config.yaml
normalize_top_k: false
balance_loss: 0.00616
head_dim: 64
vocab_size: 15541
rope_theta: 2060.0
init_mimetic: 0.5
doc_mask: true
Below are experts of layer 8 (counted from 0) of a mixture-of-experts language model. Rows are named gate (a neuron's input weights, with its number), up (a neuron's input weights, with its number) and show model dimensions 0-159. Each number is 200 + 20 x the weight over its row's rms, rounded and kept within 0 to 999.
Before each expert's rows: a language model's description of what the expert responds to; "mostly gets" lists some tokens that are sent to it at least half of the time. This comes from a sample of Wikipedia text that the model never trained on.

# expert 12
Description: Clause-opening function words
mostly gets: " the", " his", ", which", ", the", " its", "The"
gate5,196,222,175,178,227,189,208,170,220,184,212,212,186,208,204,182,197,230,191,212,208,201,219,204,197,206,179,227,172,190,193,206,224,194,194,188,209,195,213,232,207,255,190,188,188,253,202,184,165,229,208,173,236,229,240,218,179,186,234,220,201,206,200,232,199,188,203,222,198,212,209,157,198,182,178,178,207,221,200,211,223,247,219,167,212,183,212,197,182,176,180,198,259,184,182,198,220,186,199,206,185,195,177,223,212,219,211,210,199,177,214,234,158,166,204,199,210,197,225,181,203,197,192,178,197,200,211,211,201,175,240,161,198,204,206,210,174,227,184,185,207,201,218,194,205,211,178,200,175,204,181,220,158,228,210,204,198,195,174,176
up5,200,195,214,209,208,212,194,233,230,230,172,207,215,203,181,220,213,233,184,207,205,170,203,187,196,193,222,170,176,229,228,171,188,206,222,208,192,194,176,186,195,165,174,210,161,192,232,236,200,198,217,214,209,172,219,205,193,187,160,163,205,177,171,181,171,204,202,164,231,210,184,209,207,227,213,238,188,199,211,200,170,193,216,198,216,191,194,212,215,201,161,219,196,192,204,197,204,169,201,222,249,228,177,193,187,170,176,179,180,220,201,216,237,218,197,224,211,176,194,235,218,186,183,185,216,212,207,205,231,212,198,212,212,226,177,191,209,215,219,253,171,213,226,206,200,202,196,210,217,218,220,203,219,192,175,198,168,168,219,178
gate6,204,216,214,197,185,204,161,204,221,178,174,212,183,172,217,207,216,239,222,186,220,213,250,246,173,188,203,210,200,156,198,236,205,170,183,212,203,198,202,200,229,197,218,208,212,201,195,207,207,195,184,207,178,179,177,191,200,202,218,180,210,213,219,207,214,196,199,165,184,227,174,182,181,202,208,214,202,170,195,195,187,202,200,204,195,203,179,223,195,265,223,157,218,195,198,168,206,213,219,217,228,196,175,194,166,195,193,210,166,185,172,207,237,220,219,199,160,232,169,189,187,204,197,214,201,220,158,178,213,211,203,198,212,215,181,187,196,218,168,200,220,187,222,219,189,218,187,204,196,162,249,195,208,217,163,204,222,180,180,184
up6,223,193,200,213,199,204,183,187,208,216,191,183,191,153,175,213,195,225,195,200,230,199,215,212,178,209,191,201,166,204,181,223,185,148,167,200,206,205,184,187,203,227,241,211,179,214,200,207,211,208,216,191,154,170,215,166,220,202,192,207,185,220,218,218,222,185,193,215,191,201,220,186,175,198,180,182,205,192,200,207,169,184,228,224,203,204,175,200,191,193,205,219,192,155,177,188,199,239,194,179,197,247,179,208,209,241,249,203,168,194,217,205,215,191,209,198,201,235,204,176,182,223,198,187,182,193,173,152,166,190,214,217,221,190,207,177,219,217,187,196,232,190,192,227,189,197,192,245,197,193,198,222,217,157,199,226,200,185,244,205
gate7,212,191,221,224,206,209,179,215,200,184,192,211,206,197,192,214,184,181,195,243,204,192,197,221,205,192,209,203,227,180,232,200,194,169,193,174,216,235,141,214,238,166,245,183,178,190,219,199,215,210,188,209,171,202,191,153,212,168,149,195,183,193,219,182,230,237,177,226,214,246,167,202,225,216,186,229,189,210,186,196,207,175,203,217,215,184,189,217,233,249,222,226,197,188,180,184,221,177,193,200,191,178,210,207,172,235,226,194,189,171,211,196,212,227,182,206,173,176,194,192,201,172,194,198,205,219,199,183,211,208,160,212,222,161,210,195,199,183,201,214,224,200,209,216,203,212,181,226,225,177,192,209,195,210,210,208,209,210,212,207
up7,197,218,202,224,201,174,205,189,219,182,218,190,191,205,183,191,217,227,197,202,192,211,192,210,214,243,207,189,189,196,189,198,226,183,177,257,161,226,207,224,218,210,223,188,214,185,180,171,201,150,182,206,198,215,157,223,189,224,201,206,208,216,183,188,200,221,202,167,209,228,167,188,204,170,207,195,212,200,227,193,192,178,158,197,205,197,223,238,202,216,200,210,156,200,194,201,197,195,183,170,198,200,235,216,199,193,197,179,219,223,172,208,232,217,195,195,201,175,217,209,178,221,177,234,185,191,200,189,201,226,199,206,184,276,227,218,225,189,205,187,199,199,194,204,186,164,231,169,204,215,216,164,240,194,187,183,205,199,167,195

# expert 10
Description: Line and section breaks
mostly gets: "\n\n", "===", "==", ", the", "| ", "\n"
gate1,206,216,230,211,217,204,206,216,216,208,209,191,215,182,221,173,194,221,177,227,230,214,208,198,216,203,198,203,210,207,192,176,161,205,204,183,194,217,227,182,176,210,180,225,205,189,187,218,178,212,222,186,175,219,176,210,184,181,234,197,201,208,159,187,212,184,224,205,162,215,181,235,148,218,226,178,189,188,184,207,197,211,166,184,156,193,205,203,166,192,221,186,210,216,169,234,189,208,214,188,214,188,207,239,192,223,232,258,201,196,186,201,254,177,195,203,200,201,195,210,205,187,232,210,195,191,180,201,230,198,171,178,168,240,154,156,203,184,198,197,227,195,210,220,208,212,181,200,200,172,197,213,208,239,210,202,207,211,210,204
up1,192,185,220,192,217,192,205,208,201,227,214,213,172,186,216,217,221,205,234,199,214,196,228,230,183,210,210,195,196,185,178,193,194,198,192,189,200,193,181,231,179,207,177,202,190,204,186,215,208,219,197,195,200,182,250,212,158,220,204,196,208,206,209,205,237,218,245,189,226,177,204,215,192,195,185,175,206,215,204,212,220,200,190,233,184,197,198,211,177,215,218,242,228,188,247,194,206,196,255,202,205,187,223,217,195,214,209,170,188,221,185,205,207,216,169,200,198,238,211,218,179,215,221,181,194,157,218,203,219,214,175,192,197,214,202,173,238,176,191,214,246,189,218,276,185,214,210,199,214,193,240,219,195,179,204,197,155,183,181,205
gate2,170,206,155,187,201,174,229,166,181,182,182,176,231,210,194,218,207,169,191,199,199,177,225,193,184,185,195,196,208,225,215,217,254,249,180,224,216,201,186,191,195,194,176,187,164,221,212,177,201,197,201,223,223,188,176,172,179,197,196,207,190,208,215,198,181,176,175,217,199,217,207,208,227,202,191,186,215,187,174,178,220,190,191,226,207,201,223,190,203,209,197,198,213,168,227,217,215,212,141,186,181,189,186,207,212,201,172,212,217,229,185,201,193,219,192,178,222,202,186,190,176,186,208,222,193,235,196,188,197,176,210,201,187,225,218,175,201,217,201,176,196,161,182,205,210,214,225,213,188,226,213,204,261,243,251,205,197,171,218,222
up2,205,226,222,201,207,194,196,230,176,185,214,165,168,191,211,197,186,216,176,226,210,193,187,196,201,183,163,218,151,171,208,222,199,236,228,213,161,208,196,214,222,207,205,218,186,178,207,201,216,196,232,217,195,235,183,208,198,239,210,215,197,183,144,191,199,243,199,190,198,187,170,211,192,199,213,205,181,199,187,196,176,207,172,190,234,179,203,194,164,226,148,180,165,206,197,208,195,215,225,242,182,212,167,172,201,205,193,209,206,186,207,161,199,183,184,229,218,176,233,197,211,200,222,195,198,216,208,187,225,204,201,195,210,209,211,165,162,180,218,219,202,196,220,195,209,212,146,194,240,194,178,199,215,210,208,196,188,182,212,199
gate3,196,204,167,247,186,227,209,215,226,220,198,155,214,199,190,204,156,212,255,215,185,182,220,198,208,224,228,190,193,197,204,177,161,161,182,196,194,180,196,181,196,207,195,191,211,152,190,183,179,231,212,233,218,195,213,214,175,207,206,185,180,211,240,204,192,219,194,200,197,202,219,216,202,178,226,220,152,184,196,191,203,208,168,205,187,205,194,195,201,209,233,231,195,196,165,206,172,240,206,186,206,216,227,199,213,203,192,212,180,211,225,172,212,206,174,188,220,184,188,170,215,221,197,230,237,159,204,205,191,199,219,211,214,208,173,190,179,207,166,219,205,195,179,197,198,226,230,229,229,205,183,207,171,184,217,186,212,177,189,177
up3,176,209,216,201,187,189,199,228,189,199,194,207,179,243,182,220,238,214,204,211,202,182,240,223,206,193,188,171,223,190,168,159,241,213,188,233,230,185,215,199,208,167,230,209,194,201,223,231,182,221,209,202,173,195,183,186,179,221,165,201,217,178,253,192,217,198,163,185,197,207,202,189,163,180,192,173,194,183,190,201,190,177,204,204,170,199,173,195,203,219,225,204,197,192,212,192,204,210,205,229,205,203,177,198,193,175,204,197,191,200,183,207,222,248,173,215,225,201,227,167,169,183,230,183,195,173,220,200,229,197,181,212,211,215,235,206,214,205,215,201,187,166,207,204,239,193,203,209,193,144,182,209,207,165,190,224,182,194,168,200

# expert 6
Description: Word endings and objects
mostly gets: " him", "ters", "les", " them", "ays", "ions"
gate1,201,202,186,178,216,190,184,208,201,201,181,233,193,174,149,216,160,207,205,171,192,187,205,155,244,197,216,180,194,196,231,232,188,177,191,210,175,188,175,215,216,215,243,205,189,167,231,222,177,192,182,215,196,189,232,192,177,198,181,218,201,217,201,248,207,170,218,204,206,203,209,166,197,154,192,199,178,196,202,171,207,221,182,225,164,187,213,195,204,176,202,201,222,225,180,181,227,215,214,193,177,198,217,201,192,200,187,164,164,255,175,183,235,191,156,178,187,198,182,189,205,209,223,194,198,176,169,177,205,195,197,210,203,211,212,204,226,189,213,206,203,195,171,212,180,204,205,195,180,218,178,223,194,218,197,189,210,168,183,184
up1,192,177,209,223,173,176,187,202,160,187,204,227,230,224,224,247,205,186,223,212,170,209,217,186,170,236,224,182,185,203,189,179,152,206,249,189,234,215,221,222,218,200,180,238,184,185,212,238,219,223,218,217,212,191,211,221,182,204,190,185,196,194,202,203,182,206,211,201,220,189,199,196,210,214,214,192,205,138,206,202,208,217,232,218,185,178,170,215,195,209,200,216,182,200,171,206,158,195,200,197,205,198,237,210,199,220,240,184,198,205,181,214,192,224,200,211,203,163,200,177,234,215,194,219,189,204,177,181,197,212,215,193,203,208,202,194,199,201,191,217,193,207,179,224,209,192,229,178,221,203,189,216,129,181,199,192,189,198,235,183
gate2,179,203,181,205,231,179,213,207,194,168,192,181,242,163,192,222,213,209,190,227,218,188,222,207,202,205,204,203,187,182,200,203,171,195,205,208,197,230,184,203,206,186,184,188,211,240,188,204,210,232,184,198,192,166,198,191,193,188,251,207,210,228,201,180,216,179,209,225,202,199,166,257,196,171,193,188,182,220,195,187,196,235,208,195,200,170,235,228,206,215,234,205,230,203,177,217,204,190,168,198,220,183,213,188,187,228,217,204,174,241,205,195,226,220,178,222,231,197,214,216,227,203,186,212,238,179,186,182,210,187,211,192,223,222,224,179,235,213,183,207,144,206,214,223,165,211,209,207,224,170,221,205,196,198,194,240,187,195,208,169
up2,202,197,206,203,244,220,227,199,202,178,212,209,171,213,197,173,208,175,187,199,215,199,201,184,183,170,204,221,189,226,203,214,203,241,204,197,204,231,184,210,168,202,179,196,196,227,196,196,180,200,212,194,158,207,171,208,197,234,223,248,197,185,206,191,202,143,206,188,185,158,212,210,191,185,167,191,216,174,187,179,188,221,218,201,217,188,215,200,176,226,215,242,209,202,180,198,215,215,188,211,213,216,216,230,188,216,203,174,207,206,218,195,175,177,153,207,215,212,218,231,165,196,204,218,215,195,200,208,187,199,203,198,210,181,202,207,219,248,198,166,188,182,222,224,210,145,150,183,183,174,200,159,216,224,209,215,191,219,181,213
gate3,195,204,213,242,216,190,210,147,172,220,176,187,194,217,179,206,183,177,220,190,216,236,207,185,218,231,196,172,199,172,227,174,202,187,222,174,224,242,168,189,224,206,232,180,190,183,206,195,188,191,211,172,157,186,218,183,168,189,190,225,167,194,191,248,206,239,180,216,161,165,199,211,184,180,176,199,160,160,217,196,192,215,172,205,173,223,192,213,190,194,193,230,192,226,167,181,196,218,234,192,193,209,208,196,190,198,207,185,190,221,185,195,187,189,204,184,192,222,247,161,170,180,180,206,209,195,215,186,198,206,220,209,175,176,203,198,201,172,200,191,203,182,199,196,195,202,178,187,231,194,225,184,195,218,204,202,218,192,199,210
up3,211,256,226,194,172,200,151,186,216,193,226,148,208,198,193,126,194,212,196,198,193,190,203,167,180,202,206,213,207,220,208,210,214,230,192,200,217,211,219,201,219,193,204,201,192,220,181,159,173,157,236,199,203,200,210,191,190,219,186,210,193,201,186,220,183,196,213,208,177,200,190,211,181,203,231,192,189,191,199,212,214,218,207,204,217,189,204,200,197,220,193,220,218,209,211,220,170,220,221,176,218,205,185,227,199,208,170,205,210,209,213,204,190,209,194,173,194,253,193,221,174,173,157,164,186,192,206,222,175,239,212,217,186,194,209,213,210,199,184,167,198,218,177,212,208,197,167,222,156,207,167,231,206,213,207,192,242,209,205,227

# expert 2
Description: Mid-word Latinate pieces
mostly gets: "ion", "ions", "ments", "ment", "ation", "oc"
gate1,142,219,191,242,184,208,169,190,180,188,194,212,203,224,221,218,224,236,191,164,175,210,181,191,233,208,232,207,209,202,201,200,218,153,230,187,220,219,226,178,200,200,209,211,191,190,209,199,205,227,203,222,240,191,170,205,186,204,202,213,188,200,203,174,218,191,205,193,184,194,220,156,206,194,200,188,195,199,228,220,218,182,183,211,186,206,192,199,227,197,265,221,185,187,205,173,176,179,203,185,211,216,198,232,181,206,191,188,236,186,207,237,215,204,220,238,200,188,195,244,181,181,187,191,251,215,175,198,189,228,195,201,188,184,161,204,194,212,176,195,209,202,203,216,174,176,173,210,166,230,204,211,205,218,190,219,198,216,222,185
up1,222,217,184,199,201,195,213,204,223,202,238,224,234,190,209,181,220,215,212,203,199,197,187,177,222,203,234,225,214,189,191,163,221,224,161,216,199,193,175,202,182,184,215,170,203,213,203,169,182,150,210,191,160,214,197,197,211,212,200,235,176,192,194,222,211,184,209,204,219,178,208,230,198,223,214,217,189,216,180,181,213,175,179,185,205,211,172,211,213,198,205,190,185,166,197,198,193,205,204,194,235,222,217,164,209,194,204,203,224,193,234,203,183,220,192,139,200,186,190,142,180,206,210,171,176,215,220,245,218,179,186,190,197,230,188,220,192,203,196,178,178,211,198,191,253,199,192,177,225,208,222,217,191,234,217,223,239,208,185,200
gate2,210,229,183,222,227,205,189,182,202,190,193,182,216,225,192,198,232,227,238,178,183,202,202,200,193,199,169,207,241,218,197,192,161,226,212,202,189,164,191,247,206,186,171,193,196,165,198,153,200,233,195,210,209,183,181,153,218,199,198,210,186,191,183,200,212,201,180,208,212,167,245,201,186,226,224,161,230,212,198,192,200,231,199,210,219,211,191,170,182,223,208,209,178,186,203,169,228,192,180,143,206,206,186,200,237,210,217,206,198,212,191,212,201,189,181,173,141,196,186,194,203,219,201,204,171,211,161,197,205,231,189,201,205,201,209,205,189,212,177,193,206,180,201,216,174,168,221,226,214,214,187,194,217,244,180,207,202,193,195,200
up2,205,197,217,217,173,181,214,217,212,226,250,185,183,226,218,183,197,211,198,209,219,193,214,190,208,237,179,212,167,192,212,232,180,238,208,186,204,203,187,192,227,196,203,214,185,212,215,190,176,205,201,213,174,202,196,190,215,227,206,196,256,188,199,190,196,177,187,207,198,197,212,197,188,196,201,231,183,200,187,234,187,199,216,176,209,184,245,180,196,215,213,175,181,179,199,231,186,204,199,209,172,169,218,208,205,228,190,223,204,183,201,196,181,268,175,212,216,210,188,238,188,162,154,195,231,212,215,196,223,191,176,182,175,204,184,188,211,155,195,180,203,205,224,198,168,216,185,162,223,162,209,187,242,197,209,192,218,214,200,168
gate3,176,209,219,230,203,187,201,203,235,196,227,208,208,188,244,207,162,193,188,206,220,225,195,206,176,219,200,229,185,211,173,184,213,203,196,171,221,204,196,244,227,241,190,178,183,162,250,249,162,210,207,167,202,191,175,182,186,221,208,179,206,232,189,210,229,183,192,216,195,172,193,189,194,202,214,250,215,182,229,187,173,223,204,196,244,200,218,184,179,211,202,215,221,200,206,230,176,200,205,221,208,184,194,224,189,220,211,196,167,178,194,161,209,221,188,202,220,180,172,172,196,183,233,194,206,193,230,241,211,215,197,205,181,214,166,200,196,202,214,189,196,167,188,201,220,196,220,192,189,218,188,210,199,214,178,218,213,190,174,205
up3,196,204,266,205,222,200,204,209,221,211,218,204,161,207,202,194,209,182,206,199,193,152,186,205,224,192,226,185,190,162,178,198,200,206,230,208,168,165,192,208,210,182,203,194,207,199,211,182,197,202,199,203,224,217,227,211,179,173,199,182,195,178,176,189,194,187,173,184,212,165,202,245,205,176,178,202,214,210,193,246,244,199,177,177,196,174,183,210,204,219,210,190,206,212,179,191,207,196,193,192,222,219,192,243,188,185,192,217,211,217,220,189,183,188,141,201,224,231,221,204,184,192,216,210,242,222,218,177,195,174,226,197,204,265,180,219,177,204,216,179,209,194,173,191,176,187,166,182,215,213,213,195,226,184,184,229,189,201,199,202

# expert 5
Description: List and infobox structure
mostly gets: "| ", "|", "′", "- ", "- S", ": "
gate5,181,213,213,189,186,203,196,164,188,179,211,232,213,238,208,205,202,201,203,200,222,223,190,197,163,222,160,170,200,167,222,215,233,173,191,190,229,200,221,185,166,179,179,164,202,186,197,224,174,201,236,226,187,199,203,220,183,194,181,184,186,195,177,207,174,194,209,193,175,159,205,173,170,194,199,197,198,193,208,200,199,191,179,244,222,181,170,183,179,190,196,184,201,198,188,223,179,198,228,174,203,189,254,215,196,187,211,164,203,190,215,179,177,204,169,191,226,182,200,161,205,168,196,195,244,223,145,199,211,192,225,206,224,213,227,196,219,191,238,197,205,185,182,219,214,190,206,180,203,173,205,221,176,200,200,201,206,199,229,222
up5,208,160,156,205,194,198,196,187,200,211,210,199,205,182,215,138,209,208,188,219,170,185,195,209,215,216,244,216,194,199,189,218,191,230,221,210,221,214,227,216,171,195,189,201,202,174,198,203,249,204,199,226,218,216,195,212,183,187,166,212,222,163,169,168,218,187,187,204,239,242,212,210,216,190,172,215,190,160,165,159,198,239,200,195,200,216,214,204,213,190,206,201,167,163,212,190,228,216,228,206,207,202,163,221,184,205,182,215,199,239,206,226,208,214,181,215,219,231,194,218,193,183,205,207,180,180,196,186,191,218,183,200,197,217,181,207,221,188,194,181,204,179,222,199,243,220,181,187,183,213,169,214,218,206,198,210,183,174,229,208
gate6,210,208,209,225,160,187,156,194,197,206,195,190,209,233,236,176,200,222,209,233,186,194,166,218,200,200,179,193,152,187,174,194,196,184,180,209,204,199,195,191,209,210,190,195,217,177,200,197,172,182,210,226,236,224,202,203,204,184,201,185,175,155,198,222,195,215,172,223,214,233,207,216,217,172,209,205,200,211,199,189,210,160,177,160,175,193,190,176,213,223,229,184,215,192,199,166,215,172,201,170,200,196,175,216,198,207,176,214,208,222,194,192,185,225,188,228,175,223,186,193,201,214,203,189,211,188,217,184,187,169,219,222,170,218,176,209,187,219,203,199,189,205,179,215,222,184,285,173,208,218,209,229,238,208,180,201,173,191,209,192
up6,202,248,200,165,202,205,228,183,194,202,176,185,187,203,193,180,215,198,198,175,190,210,197,184,201,253,198,186,197,166,199,197,221,250,183,233,251,195,188,182,171,206,234,175,191,180,172,221,203,195,192,174,233,202,203,199,138,204,197,174,190,181,206,206,204,215,213,168,188,201,222,218,227,192,238,225,203,210,225,174,189,211,184,196,200,196,182,220,194,183,214,179,208,194,253,234,241,196,210,213,216,215,218,175,186,188,202,198,176,210,166,224,211,196,198,198,201,167,185,196,195,215,209,199,217,205,173,227,190,180,195,210,189,199,193,222,154,213,201,184,196,204,213,213,208,178,182,237,236,223,208,232,213,213,208,200,192,188,168,205
gate7,220,166,215,173,215,210,207,192,203,198,196,210,161,200,207,211,211,221,221,182,172,234,184,180,206,178,203,172,196,162,222,164,175,201,184,215,223,195,205,203,152,236,213,182,198,212,163,216,188,230,198,221,189,199,208,214,223,221,189,195,217,187,205,207,208,197,197,165,199,169,177,194,228,206,226,163,232,208,221,213,215,216,194,156,179,201,200,198,200,214,191,211,225,212,190,224,196,209,181,225,209,197,180,204,186,182,247,187,205,169,189,194,197,226,186,228,211,197,175,188,213,224,203,225,216,229,186,222,185,183,204,252,215,224,221,173,223,233,226,185,192,166,207,216,195,194,209,210,211,239,168,204,214,194,226,203,230,248,194,197
up7,201,222,192,184,196,212,191,189,207,197,221,200,199,227,171,169,196,200,164,202,212,181,232,260,212,169,196,213,240,181,238,217,186,217,194,193,188,191,207,242,184,167,170,213,141,202,192,195,184,202,216,202,192,203,212,188,229,181,195,213,202,203,176,211,207,203,197,229,217,214,212,180,220,174,222,200,192,198,200,173,199,205,225,229,194,185,205,200,190,232,169,202,195,207,189,221,216,205,217,228,207,194,207,160,228,168,232,164,193,241,198,206,187,194,180,189,196,192,200,231,168,204,219,206,188,188,203,225,170,210,202,210,181,246,209,211,210,248,207,194,171,180,208,202,154,187,198,197,225,239,207,224,207,198,226,166,193,183,213,209

# expert 1
Description: Latinate word endings
mostly gets: "ment", "ator", "ation", "ity", "ical", "act"
gate1,201,250,173,224,219,199,226,225,196,196,209,214,189,183,194,213,187,174,196,181,213,264,199,216,207,234,171,236,193,187,198,228,220,216,190,184,198,183,191,215,226,213,191,210,181,187,220,208,211,212,214,237,207,190,197,197,209,228,176,194,205,181,205,188,215,192,193,200,208,190,171,192,219,186,216,240,184,211,205,204,229,222,211,169,206,209,166,208,217,228,180,210,205,196,175,237,219,186,202,210,238,215,198,240,170,167,199,194,180,176,186,240,193,185,164,200,194,231,260,192,201,198,219,213,200,215,183,215,197,207,207,167,196,174,194,213,171,190,227,226,208,189,169,167,183,196,217,183,223,206,209,207,197,209,242,218,170,200,174,198
up1,203,222,200,213,187,221,188,209,214,204,206,215,189,160,183,185,186,210,203,196,153,184,161,171,185,191,195,207,183,246,189,185,184,215,242,188,237,213,192,228,215,183,198,186,172,198,183,205,220,193,200,198,182,236,213,214,207,196,219,198,217,226,169,202,195,195,185,192,211,179,207,207,195,196,196,205,215,202,172,192,203,166,232,216,194,205,221,184,190,181,218,202,185,231,201,211,215,236,218,186,199,187,182,196,232,219,248,215,196,192,229,201,203,229,201,185,205,187,185,194,235,184,192,217,179,166,169,223,208,188,223,175,235,208,198,229,205,213,181,199,177,221,218,244,223,196,143,220,203,201,165,188,212,208,225,188,258,200,194,234
gate2,200,199,191,219,182,246,192,213,222,185,173,218,215,210,207,186,215,230,164,182,186,217,166,205,187,229,179,214,199,175,177,193,197,180,211,172,219,190,226,227,236,191,233,177,182,180,206,205,186,177,255,207,205,229,183,191,172,174,195,199,193,205,223,206,184,194,181,177,198,184,204,166,179,220,230,219,179,171,218,213,211,199,198,224,193,198,176,247,176,204,213,211,218,194,209,229,206,217,189,212,180,184,172,207,198,208,208,174,223,241,199,198,196,200,166,169,234,213,186,209,199,205,246,174,207,213,212,197,193,209,176,227,188,192,195,174,208,194,182,219,215,195,262,201,185,173,163,206,202,188,204,215,177,214,237,181,194,218,196,196
up2,176,212,202,197,199,175,239,200,184,211,208,221,174,214,203,212,182,198,213,188,199,176,203,220,157,198,202,149,193,226,203,216,209,213,166,186,230,212,196,175,206,201,187,201,229,194,206,192,220,226,214,194,180,201,204,165,175,238,193,229,178,184,188,175,229,174,167,187,187,191,191,220,208,188,222,194,176,228,156,177,184,173,194,195,209,240,193,195,204,174,200,189,214,190,184,216,194,203,190,190,226,170,226,189,225,181,184,193,210,205,200,204,218,203,200,192,176,181,233,202,168,201,214,182,206,226,193,174,192,216,171,225,247,225,184,185,219,159,192,174,224,205,205,199,187,230,160,179,214,182,176,148,227,213,201,226,200,222,200,171
gate3,178,208,223,211,202,210,233,218,215,177,193,209,213,208,158,192,218,225,200,199,185,216,190,204,186,220,188,174,196,216,205,206,202,159,222,134,210,224,198,192,173,212,196,210,155,179,243,186,196,201,200,189,169,207,202,211,185,194,198,208,219,173,183,202,214,203,189,178,204,199,196,196,179,187,209,223,186,235,201,195,207,189,171,175,190,215,177,233,216,188,202,201,187,241,182,212,214,158,203,188,212,193,215,214,188,213,200,158,176,176,201,214,216,205,194,181,218,190,191,193,164,175,181,225,180,199,234,221,204,180,210,198,150,194,189,164,170,202,201,201,161,174,200,237,198,209,180,215,202,191,210,217,189,207,219,204,232,133,198,170
up3,194,186,193,214,214,199,214,196,179,184,179,241,192,191,192,205,174,256,190,173,181,199,163,171,179,228,237,228,202,217,209,206,171,164,239,165,187,189,231,180,197,199,197,196,193,175,218,222,216,188,187,234,219,213,238,229,200,170,221,180,199,160,190,203,217,180,211,184,231,204,202,167,167,177,210,180,198,203,190,227,200,203,180,179,175,241,171,231,213,219,199,237,183,209,198,170,191,192,197,207,195,204,217,173,197,251,224,205,207,209,211,213,202,212,198,173,212,208,185,205,196,203,203,191,173,193,170,191,224,174,179,212,184,203,207,196,213,231,223,231,176,222,185,225,208,207,178,180,187,210,197,198,177,205,239,191,194,190,182,192